python train.py --num_hidden_layers=14 --experts_per_token=1 --moe_layers=[0, 1, 2, 3, 4, 5, 6, 7, 8, 9, 10, 11, 12, 13] --router_score="softmax" --normalize_top_k=false --routed_scale=1.0 --balance_bias=false --router_z_loss=0.001 --init_std_router=0.017 --norm_eps=1e-05 --tie_word_embeddings=true --beta1=0.95 --beta2=0.99
Below are experts of layer 5 (counted from 0) of a mixture-of-experts language model. Rows are named router (the router's row for the expert), gate (a neuron's input weights, with its number), up (a neuron's input weights, with its number), down (a neuron's output weights, with its number) and show model dimensions 336-383. Each number is 200 + 30 x the weight over its row's rms, rounded and kept within 0 to 999.
Before each expert's rows: "mostly gets" lists some tokens that are sent to it at least half of the time; "gets" lists some tokens that make up at least twice as much of what it gets as of all text. This comes from a sample of Wikipedia text that the model never trained on. Tokens count by the router's weight.

# expert 6
mostly gets: " (", "/", "(", "–", "\"", "—"
gets: " (", "\"", "'", "/", "(", " "
router,189,182,196,244,166,194,233,196,212,173,203,170,196,128,187,158,222,166,200,211,211,173,166,225,216,199,251,235,138,209,215,183,176,141,168,171,261,111,219,188,214,237,212,154,284,232,198,225
gate0,199,233,204,221,136,215,218,112,171,200,105,224,179,151,183,213,168,142,208,152,191,181,223,226,203,207,178,197,224,133,217,228,194,189,239,188,200,199,189,222,155,204,221,203,179,229,194,232
up0,230,211,120,185,244,145,208,243,190,220,204,191,239,212,259,181,220,264,209,298,203,248,214,147,223,174,183,162,192,221,182,191,187,228,176,189,218,210,222,171,210,210,171,203,161,182,203,181
down0,190,198,207,195,232,214,212,196,205,199,223,238,197,176,229,224,192,193,226,200,191,208,151,182,208,209,202,200,203,228,216,187,205,164,191,196,133,217,161,130,198,190,222,184,232,223,237,182

# expert 3
mostly gets: " de", " al", " d", "é", " di", " la"
gets: "e", " de", "a", "o", "i", " "
router,176,175,238,219,167,231,188,224,149,174,205,227,228,203,232,178,234,201,206,203,187,180,176,219,219,198,228,225,179,180,177,130,252,196,218,202,231,199,180,206,226,201,168,162,235,174,212,262
gate0,178,189,201,212,162,173,141,165,197,214,202,208,212,219,182,298,149,200,208,208,143,185,211,278,185,229,270,161,200,259,241,277,201,233,203,237,160,270,193,172,263,183,179,193,167,211,183,242
up0,226,208,229,221,163,178,162,202,172,203,191,183,232,233,200,165,176,188,205,163,226,230,209,235,171,178,219,213,222,207,161,200,250,225,206,203,201,214,185,236,198,183,196,225,204,226,202,228
down0,203,198,248,218,193,209,249,180,234,235,278,254,185,145,185,161,179,176,231,186,188,244,89,195,247,190,235,202,163,184,213,211,193,198,213,271,222,189,192,237,205,244,163,201,183,200,202,255

# expert 9
mostly gets: " a", " an", " one", " first", " two", " all"
gets: " a", " an", " as", " first", " one", " two"
router,206,201,167,156,223,244,202,171,188,141,192,187,221,165,200,211,241,174,222,242,195,196,159,189,222,191,251,248,176,224,236,205,215,170,163,181,158,189,174,223,213,211,150,188,195,209,185,222
gate0,171,220,195,199,187,229,206,169,208,201,249,207,148,183,217,184,201,189,202,195,190,190,189,133,223,173,179,193,232,227,223,244,204,209,198,260,196,155,209,227,237,209,185,175,178,197,191,234
up0,208,221,176,234,147,212,179,179,192,187,279,227,210,233,207,197,187,179,220,205,191,178,171,175,208,196,159,201,162,195,252,241,222,199,199,253,187,179,160,172,199,197,195,197,208,190,206,190
down0,187,150,282,199,204,158,243,193,185,180,227,190,238,197,230,197,230,202,194,174,219,216,224,222,214,189,122,252,192,214,226,201,185,225,216,254,227,224,227,199,180,216,181,246,184,201,184,207

# expert 2
mostly gets: "\n", "===", "====", " ===", "==", " ===="
gets: "\n", "==", "===", "====", " ===", " =="
router,160,197,191,171,146,218,213,177,199,203,194,220,200,212,201,187,230,159,153,164,152,194,173,213,198,159,310,214,151,213,233,178,205,184,219,174,184,123,238,165,219,200,214,194,267,202,160,246
gate0,188,172,204,174,203,162,221,218,185,222,201,257,213,209,192,176,170,183,163,231,155,188,205,190,240,153,234,210,243,211,253,228,202,196,182,176,225,194,203,207,142,195,192,187,205,226,180,246
up0,221,198,168,198,202,175,170,182,209,147,224,168,220,269,194,178,194,165,178,148,163,153,202,184,187,206,223,175,239,205,241,249,197,177,190,212,196,193,164,208,176,211,202,225,224,199,195,211
down0,226,160,203,247,181,241,199,242,182,185,134,206,185,193,204,157,210,185,182,192,215,193,231,228,230,229,231,163,191,213,175,152,169,192,172,200,209,212,236,165,219,153,170,227,233,181,194,190

# expert 5
mostly gets: " from", " for", " by", " of", " during", " with"
gets: " of", " in", " by", " for", " to", " with"
router,246,205,195,240,191,267,207,229,178,133,178,175,220,209,184,172,207,227,201,228,218,156,167,222,219,140,251,199,184,198,178,181,175,133,184,209,180,161,222,179,245,239,176,188,198,196,139,200
gate0,226,220,181,239,190,168,200,234,224,188,190,184,153,175,186,194,249,209,197,176,204,246,214,240,185,239,233,182,171,239,179,142,223,179,147,161,203,149,200,208,219,148,241,188,218,172,159,207
up0,174,190,190,183,206,207,155,154,187,244,199,202,195,210,210,216,183,151,195,221,220,191,207,184,232,126,162,234,171,181,210,221,197,220,249,207,272,219,206,193,165,247,180,173,183,217,281,173
down0,186,177,193,266,184,173,163,184,203,192,193,183,227,214,197,205,161,198,195,212,198,203,175,169,186,140,165,205,257,207,245,159,215,168,207,208,236,189,176,200,167,189,168,213,266,205,238,226

# expert 8
mostly gets: " |", "5;", "):", "2;", "4;", " 0;"
gets: " |", ";", ":", " –", " 0;", " 1;"
router,208,207,211,206,141,270,202,158,140,177,160,156,151,183,232,194,204,176,237,189,178,178,173,194,293,153,231,187,200,169,241,198,181,190,186,165,201,155,213,220,234,191,204,162,214,218,157,226
gate0,212,223,197,190,186,134,147,212,200,206,234,207,172,243,184,207,182,211,195,182,211,189,212,175,209,176,186,177,194,212,234,214,209,231,233,201,149,195,214,175,193,170,173,212,191,198,185,268
up0,190,205,261,223,201,147,151,210,165,242,242,134,184,212,227,162,150,174,235,211,205,197,177,192,183,203,197,189,220,200,211,193,175,190,217,177,175,195,218,161,149,182,158,225,205,257,173,300
down0,227,170,214,154,181,226,179,187,169,195,235,141,242,221,258,210,163,241,201,201,200,180,204,250,204,215,210,149,193,210,252,201,188,225,153,191,199,189,228,190,195,190,201,158,205,194,144,231

# expert 1
mostly gets: "-1", "0", " +1", "On", " 73", "22"
gets: "-", " 0", " 2", " 3", "3", " National"
router,170,220,216,211,145,223,243,122,186,173,235,166,197,184,218,177,227,168,179,173,207,200,180,211,251,209,235,246,174,219,158,167,200,171,165,192,209,164,220,180,226,231,184,146,250,210,190,225
gate0,217,143,225,197,160,240,184,209,253,204,202,194,225,237,222,178,201,225,206,219,184,183,150,189,192,211,192,189,173,182,220,218,187,127,231,180,227,149,213,209,240,225,157,195,235,208,194,175
up0,205,206,191,245,119,200,169,196,231,154,210,200,204,172,191,176,198,185,230,206,210,202,191,202,220,223,219,248,175,187,235,204,224,144,211,233,222,215,176,221,237,208,212,236,289,215,158,188
down0,197,223,238,177,208,212,150,248,204,157,200,172,214,161,183,195,176,190,204,237,195,148,213,180,182,219,175,198,158,215,207,173,197,205,229,222,179,263,202,246,217,217,211,202,213,193,262,225

# expert 10
mostly gets: " the", " The", " \"", "The", " his", " her"
gets: " the", " The", " \"", "The", " his", " their"
router,181,214,220,162,167,209,218,140,210,156,190,174,233,203,216,182,223,204,181,243,216,201,169,234,271,223,247,196,168,218,178,153,254,179,160,162,164,187,177,198,216,263,179,168,259,210,192,218
gate0,211,190,216,210,216,182,194,242,217,202,161,184,195,233,216,197,216,185,180,165,266,228,215,188,222,230,215,232,232,198,159,229,198,235,201,166,175,207,228,222,247,204,201,179,219,185,210,250
up0,157,208,207,183,213,176,225,216,183,217,227,190,219,195,232,203,248,247,223,176,200,227,222,177,174,205,193,185,162,220,187,185,173,165,218,247,239,203,196,192,243,211,187,244,196,170,205,191
down0,225,166,183,169,206,215,175,200,213,179,189,205,197,125,162,203,198,197,191,209,194,212,230,212,185,200,191,114,205,191,271,207,140,219,189,206,164,170,201,176,244,176,175,178,205,211,185,192

# expert 12
mostly gets: " was", " is", " are", " it", " had", " been"
gets: " was", " is", " were", " are", " be", " also"
router,188,192,174,243,215,259,235,215,199,137,172,183,223,122,226,212,195,200,189,220,237,148,163,202,271,170,232,269,200,205,204,191,200,187,158,205,208,182,207,200,234,223,169,204,220,170,211,210
gate0,194,177,214,213,238,208,198,124,187,171,200,229,202,244,214,192,177,213,213,195,151,165,196,189,258,191,191,193,221,204,165,203,208,246,166,202,144,176,135,212,265,185,191,196,208,253,218,172
up0,209,219,178,213,177,182,205,270,206,189,185,208,202,137,185,205,203,186,184,210,244,230,213,202,171,215,223,188,235,209,201,208,183,152,188,220,248,213,263,146,137,209,228,204,208,162,173,228
down0,195,194,199,216,209,198,222,188,174,210,246,199,195,187,238,211,177,186,161,181,155,175,183,258,227,185,272,223,224,276,169,163,193,231,201,231,186,227,174,247,217,185,219,227,184,204,221,190

# expert 14
mostly gets: " and", " or", "),", " &", " but", ","
gets: ",", " and", " or", ";", "),", " &"
router,200,205,217,212,194,222,199,161,201,169,182,177,144,181,200,182,216,237,244,216,171,184,166,164,231,212,253,229,219,158,222,184,183,178,238,232,238,167,207,180,221,227,223,200,266,222,192,246
gate0,202,227,215,201,215,211,217,187,214,233,230,226,182,201,140,204,253,143,266,173,222,159,171,251,201,235,199,214,177,185,151,176,190,185,197,169,203,215,223,227,187,168,151,193,232,181,218,183
up0,188,255,174,190,192,157,194,184,252,247,242,259,165,216,170,204,203,143,220,246,228,139,193,200,209,194,211,228,159,168,154,218,199,158,184,203,185,176,197,221,218,191,200,183,210,267,212,134
down0,222,137,210,197,197,198,211,208,172,172,223,179,223,133,225,214,180,196,144,245,217,210,204,193,241,235,201,169,232,165,189,196,192,195,185,220,236,256,244,187,177,224,180,216,204,190,224,216